From a checkpoint of a small mixture-of-experts model trained on Wikipedia: 8 picks a token.
Below are experts of layer 4 (counted from 0) of a mixture-of-experts language model. Rows are named router (the router's row for the expert) and show model dimensions 0-255. Each number is 200 + 20 x the weight over its row's rms, rounded and kept within 0 to 999.
Before each expert's rows: "mostly gets" lists some tokens that are sent to it at least half of the time; "comes before" lists some tokens at least twice as common just after its tokens as in all text. This comes from a sample of Wikipedia text that the model never trained on. Tokens count by the router's weight.

# expert 39
mostly gets: "ation", "ity", "age", " end", " member", " government"
comes before: " of", " and", " in", ".", " to", " for"
router,203,192,208,211,214,200,179,218,193,199,200,195,226,187,211,215,185,161,181,215,205,200,175,185,204,218,191,199,171,170,186,236,168,201,183,218,180,217,185,202,228,184,199,216,173,207,194,214,220,218,187,215,163,206,228,193,209,216,177,209,198,169,208,207,184,186,188,190,172,204,246,193,189,209,195,203,197,189,188,235,216,204,174,236,196,182,188,200,184,224,191,199,188,249,218,217,179,181,203,175,170,164,224,228,233,216,222,241,204,222,232,191,201,144,205,201,191,209,188,184,221,246,180,192,208,258,194,190,194,200,178,180,203,252,217,184,139,207,213,192,222,185,200,192,228,219,194,196,186,191,154,174,179,211,211,154,185,198,191,216,224,198,208,208,210,195,174,171,226,190,228,222,208,229,219,186,182,206,205,202,219,210,192,229,230,192,199,202,193,167,197,223,164,158,225,237,201,207,217,176,197,204,195,219,174,160,242,191,179,200,212,202,189,192,215,199,196,197,228,221,215,202,203,198,230,201,234,178,193,180,183,177,199,212,198,217,205,192,201,204,172,211,178,176,204,234,171,189,176,199,200,230,205,204,208,183

# expert 14
mostly gets: " by", " by:", "-1", " 2019", " (19", " 2024"
comes before: " |", ":", "–19", "–200", "6", ");"
router,161,175,203,193,209,204,186,164,176,200,173,192,209,240,196,196,201,227,175,201,199,175,211,212,170,197,201,221,201,235,235,179,215,186,183,206,194,219,211,204,214,173,204,224,206,193,194,200,204,200,188,186,181,213,178,188,190,223,179,203,216,205,211,216,192,210,193,209,176,182,202,227,201,203,185,195,239,203,188,189,190,241,214,203,174,177,215,187,233,200,175,190,170,208,220,227,182,175,191,232,186,218,183,182,229,212,199,198,175,174,181,202,204,267,198,161,194,217,188,202,178,202,196,195,208,222,231,233,167,203,189,194,203,181,228,233,190,216,230,198,177,209,214,174,210,234,211,167,211,191,203,204,179,249,189,194,197,219,212,162,185,222,206,212,203,183,233,171,208,210,190,237,167,182,180,183,197,155,205,172,203,217,215,153,251,191,191,187,217,200,172,222,197,197,198,197,207,217,217,207,231,191,195,212,206,211,139,147,205,201,208,216,184,198,198,233,231,188,194,196,215,198,229,223,189,203,215,209,207,212,212,210,190,215,204,217,205,148,245,186,217,212,179,176,200,186,216,178,157,197,191,205,187,207,187,230

# expert 35
mostly gets: " |", ";", " ===", " ", " —", "}"
comes before: "\n", " ", " |", " 0", " —", " 1"
router,218,205,152,211,190,199,204,224,190,225,190,178,189,194,188,208,209,168,222,221,200,210,148,179,176,225,205,219,184,164,198,209,224,167,228,205,216,221,176,205,216,193,200,187,225,173,217,199,200,192,201,197,199,182,201,182,199,212,205,226,202,190,152,209,175,204,221,179,225,162,192,166,203,163,255,248,172,222,190,236,162,222,183,193,203,190,238,204,212,217,206,187,180,216,203,187,233,207,191,211,198,200,177,217,228,172,198,231,234,218,207,150,170,199,186,190,199,185,166,222,176,187,230,208,191,220,249,221,188,192,221,193,210,208,203,183,216,202,195,168,217,199,201,191,216,173,182,213,166,175,194,196,191,214,192,206,217,177,191,186,196,205,211,206,183,214,223,183,198,226,178,216,244,196,203,201,215,175,181,230,207,193,217,179,224,169,196,178,239,200,206,200,170,226,195,169,193,191,205,184,207,211,202,202,204,190,232,212,173,223,203,195,216,207,223,193,204,186,225,206,199,193,217,198,192,187,170,210,241,202,211,188,216,205,191,233,189,198,158,167,226,137,221,206,187,222,199,212,203,193,205,193,190,235,218,187

# expert 36
mostly gets: " /", " became", " US", " part", " former", " North"
comes before: " a", " the", " of", " well", " part", " an"
router,178,198,163,210,195,205,208,207,198,192,208,187,216,237,209,218,157,191,204,179,206,223,210,167,215,206,211,160,196,177,185,222,222,203,205,196,207,194,188,161,194,209,190,194,185,180,192,188,225,169,203,253,223,181,192,190,182,208,218,199,189,202,185,207,233,225,171,207,189,171,191,208,191,186,209,164,187,225,183,223,215,239,201,203,159,187,201,182,183,175,199,234,196,210,212,203,189,182,208,187,169,207,178,257,174,201,197,182,223,212,164,201,193,229,235,195,194,183,202,217,211,189,204,175,178,204,208,173,183,198,224,201,226,202,199,234,211,180,187,250,213,209,184,178,187,190,230,252,202,192,228,168,220,235,219,205,184,212,176,182,185,178,200,192,160,177,236,184,187,213,187,213,185,189,212,176,234,190,176,223,185,219,204,215,195,232,171,181,205,193,229,218,179,190,204,212,211,237,192,216,206,191,199,184,168,170,212,233,254,181,197,190,165,197,185,196,195,218,216,164,200,210,231,191,197,193,180,209,202,209,177,237,224,242,202,213,190,229,182,203,199,202,216,187,190,196,206,222,222,215,205,237,218,168,182,192

# expert 29
mostly gets: " to", " from", " be", " into", " between", " would"
comes before: " the", " be", " a", " have", " make", " his"
router,179,173,203,213,218,184,183,211,170,219,170,200,220,184,173,182,246,175,182,192,192,163,229,217,184,225,216,208,172,199,210,223,171,179,186,241,176,204,225,222,249,168,207,183,216,176,230,161,208,210,225,208,241,216,169,211,177,198,186,152,197,216,218,198,226,188,199,237,202,178,215,179,222,171,186,198,205,201,224,174,210,180,209,176,185,199,159,181,171,198,202,192,194,199,172,207,186,201,181,211,195,237,192,194,195,181,215,204,213,204,193,170,187,222,213,221,179,207,182,187,192,176,200,233,177,172,191,202,209,204,175,229,218,163,192,262,203,193,203,256,218,204,156,168,205,185,225,235,208,177,208,183,213,184,245,181,207,167,225,205,179,187,194,197,162,219,197,196,213,211,198,224,227,225,182,207,171,195,202,184,191,187,242,184,195,180,221,197,212,198,201,195,206,191,194,210,212,173,195,192,185,202,194,231,204,222,209,184,227,193,226,198,190,203,201,196,220,225,229,246,193,193,185,214,201,191,192,193,194,206,228,205,208,212,220,205,241,201,185,203,181,177,186,198,185,221,204,211,181,204,178,210,203,224,203,222

# expert 13
mostly gets: "s", "es", "s,", " are", "as", "es,"
comes before: " of", " and", " in", " were", " are", " to"
router,200,217,180,185,214,201,178,179,171,214,192,178,220,198,194,201,170,195,204,190,217,214,210,188,230,210,172,240,220,172,211,209,231,191,218,204,218,179,181,194,185,215,184,184,208,205,206,192,183,215,186,204,177,205,182,188,188,203,172,180,234,174,214,230,215,200,188,199,207,237,168,160,231,198,184,232,198,212,200,228,182,206,195,197,175,186,232,260,197,199,180,197,228,220,205,205,176,206,198,167,204,162,234,214,161,202,178,192,233,212,174,224,177,194,188,210,209,190,197,158,172,210,199,223,191,216,199,204,224,189,193,218,223,219,209,191,236,192,250,219,224,209,200,181,208,154,220,191,192,173,173,218,191,184,170,185,181,180,200,196,203,214,202,217,254,194,214,214,220,200,209,187,199,207,202,170,199,200,217,161,173,209,192,230,194,205,222,198,173,209,211,205,228,190,221,207,193,180,221,184,195,161,172,182,194,236,189,226,234,182,182,211,193,223,226,201,237,206,179,170,207,188,213,206,216,211,180,245,219,219,176,215,158,226,204,175,202,209,186,180,176,212,201,192,189,180,150,214,196,205,193,198,202,221,246,174

# expert 31
mostly gets: " number", " part", " work", " use", " system", " used"
comes before: " of", ".", "ing", " to", "s.", "s,"
router,174,200,185,186,203,235,194,208,179,204,186,210,188,191,241,212,200,183,248,175,241,238,207,187,192,222,192,204,212,224,177,204,171,199,186,212,205,203,179,221,193,201,229,195,200,198,191,178,207,209,235,164,238,216,217,199,187,213,210,187,176,194,195,190,219,183,143,228,232,172,200,207,214,168,201,206,205,185,212,184,240,195,192,214,214,197,210,199,194,185,202,208,191,187,165,183,200,179,218,204,208,208,219,228,207,217,186,192,189,161,195,198,220,194,218,174,185,198,184,153,217,206,199,201,191,228,206,213,211,175,222,204,156,216,226,201,194,223,217,175,208,194,242,202,186,236,194,204,204,201,183,180,199,186,237,197,197,186,206,227,203,199,165,185,235,196,203,186,219,194,204,200,222,187,210,203,136,212,176,190,238,198,197,237,203,201,252,208,188,188,196,204,203,158,177,200,192,203,210,168,204,193,216,206,193,182,207,223,211,195,175,231,160,211,180,187,186,190,191,202,195,202,185,202,206,196,185,197,231,234,150,204,228,225,148,166,204,194,195,180,174,245,195,213,196,232,232,210,173,214,244,183,199,184,170,194

# expert 6
mostly gets: "\n", " =", "s.", " ==", "\n ", " ==="
comes before: "\n", "-", "|", " The", " He", " In"
router,241,199,167,208,212,204,195,208,186,187,170,177,198,193,211,173,226,175,201,232,178,248,159,227,165,154,207,203,206,175,187,200,226,179,223,193,204,206,187,218,193,210,198,181,202,208,243,224,190,245,194,184,202,191,202,222,208,182,201,179,193,189,164,209,178,204,216,199,177,180,209,191,201,196,199,221,216,212,208,228,188,254,212,198,192,232,196,193,205,167,186,194,222,219,190,184,243,203,199,220,200,227,206,182,223,186,176,185,192,217,218,246,197,161,253,214,192,181,204,211,194,231,177,213,197,206,182,180,147,181,204,222,195,222,201,205,200,213,184,216,176,201,203,206,198,197,216,227,228,193,216,222,186,183,187,190,222,188,194,203,199,206,209,166,192,218,179,205,222,207,169,187,241,164,199,186,196,213,200,194,223,226,187,209,192,220,151,193,178,210,200,229,188,205,187,227,190,212,211,203,195,198,210,209,210,202,158,163,234,204,203,195,227,185,196,182,200,213,209,201,194,178,207,191,193,176,182,177,213,248,206,201,238,211,195,183,207,145,227,197,212,189,183,182,229,197,178,210,234,208,160,167,216,209,162,177

# expert 26
mostly gets: " with", " for", " after", " during", " over", " where"
comes before: " the", " a", " his", " to", " an", " her"
router,240,211,204,194,197,211,213,193,204,201,205,212,216,166,215,208,192,230,209,212,227,207,207,214,198,194,225,187,178,226,206,213,179,166,171,197,149,178,202,245,162,186,203,227,172,199,227,162,197,187,224,233,215,187,223,188,243,201,180,147,198,197,173,179,195,185,224,165,214,222,218,189,190,195,186,222,184,192,182,188,172,225,185,201,228,220,182,191,197,207,192,189,189,211,172,186,148,208,222,165,187,202,177,176,173,211,192,198,205,227,224,201,200,242,167,225,202,185,204,209,227,222,194,195,173,204,193,203,149,231,222,183,214,177,176,176,187,200,183,226,196,211,199,230,203,216,193,182,179,199,177,224,190,164,230,209,212,195,159,195,178,178,171,200,218,174,196,207,235,203,166,234,167,208,219,206,187,227,230,184,215,195,192,210,219,174,185,181,193,218,211,170,205,198,190,195,218,207,225,220,195,202,194,207,195,214,185,235,211,200,225,232,185,239,212,237,200,196,191,196,196,182,220,191,175,200,194,219,228,224,243,209,222,190,234,184,225,232,194,196,199,191,167,164,200,202,212,203,197,205,193,203,194,198,183,195

# expert 30
mostly gets: " 0", ".3", "°", ".2", " $", "′"
comes before: " |", "′", "9", "8", "4", "5"
router,202,208,215,207,207,210,194,222,178,184,185,196,200,204,244,157,186,214,220,220,220,172,196,235,177,203,229,154,163,202,213,199,222,198,242,175,193,195,180,184,196,228,199,185,211,207,226,202,209,150,192,206,192,180,187,207,179,174,216,230,260,195,170,195,204,196,207,178,218,218,196,205,221,182,195,214,175,204,195,187,213,244,195,208,207,176,200,186,205,196,202,215,184,204,192,192,194,208,168,244,173,221,217,174,237,200,182,205,229,141,183,181,181,176,193,246,188,210,209,207,198,203,221,198,184,192,243,207,195,202,201,196,182,134,199,196,195,172,217,218,202,197,200,199,197,221,195,175,181,170,217,216,238,205,201,190,216,234,194,240,192,192,217,214,183,235,213,212,183,212,187,202,203,233,214,223,178,162,210,200,194,181,204,199,224,190,189,216,210,187,234,218,202,204,191,186,179,200,228,222,202,188,209,190,212,207,167,201,209,215,190,191,173,203,201,194,199,176,192,169,146,218,207,224,182,178,177,221,227,185,171,184,229,196,205,190,174,197,220,217,202,221,208,200,188,200,228,171,236,214,203,199,152,172,211,213

# expert 1
mostly gets: " but", " not", " been", " where", " when", " had"
comes before: " to", " the", " that", " a", " in", " by"
router,205,246,201,218,179,209,195,166,200,204,177,204,208,186,204,188,192,236,183,198,203,197,203,224,238,197,164,214,183,198,214,194,187,216,208,187,198,225,170,238,217,169,186,213,192,189,210,175,201,216,157,204,236,212,185,204,180,181,221,213,210,176,203,219,223,234,193,196,174,191,225,204,215,196,214,239,215,213,205,187,205,191,160,215,262,192,207,186,198,194,185,209,180,226,201,203,191,210,213,223,192,169,175,227,162,197,175,226,200,206,225,162,212,174,230,189,224,170,182,199,189,208,202,202,212,249,193,211,227,232,190,192,195,230,190,222,218,205,165,263,223,180,197,165,206,176,180,200,161,219,233,194,203,173,240,178,190,191,201,201,232,197,195,175,232,224,201,215,230,201,219,166,182,175,184,210,214,213,199,219,200,228,178,219,199,220,187,170,194,167,192,204,223,190,167,216,182,178,189,206,160,203,180,188,199,219,220,210,202,226,188,226,187,196,198,178,190,194,184,211,203,214,191,193,187,214,224,173,209,237,204,171,205,205,201,175,198,192,198,225,185,191,185,179,181,174,186,218,196,177,193,219,194,175,211,150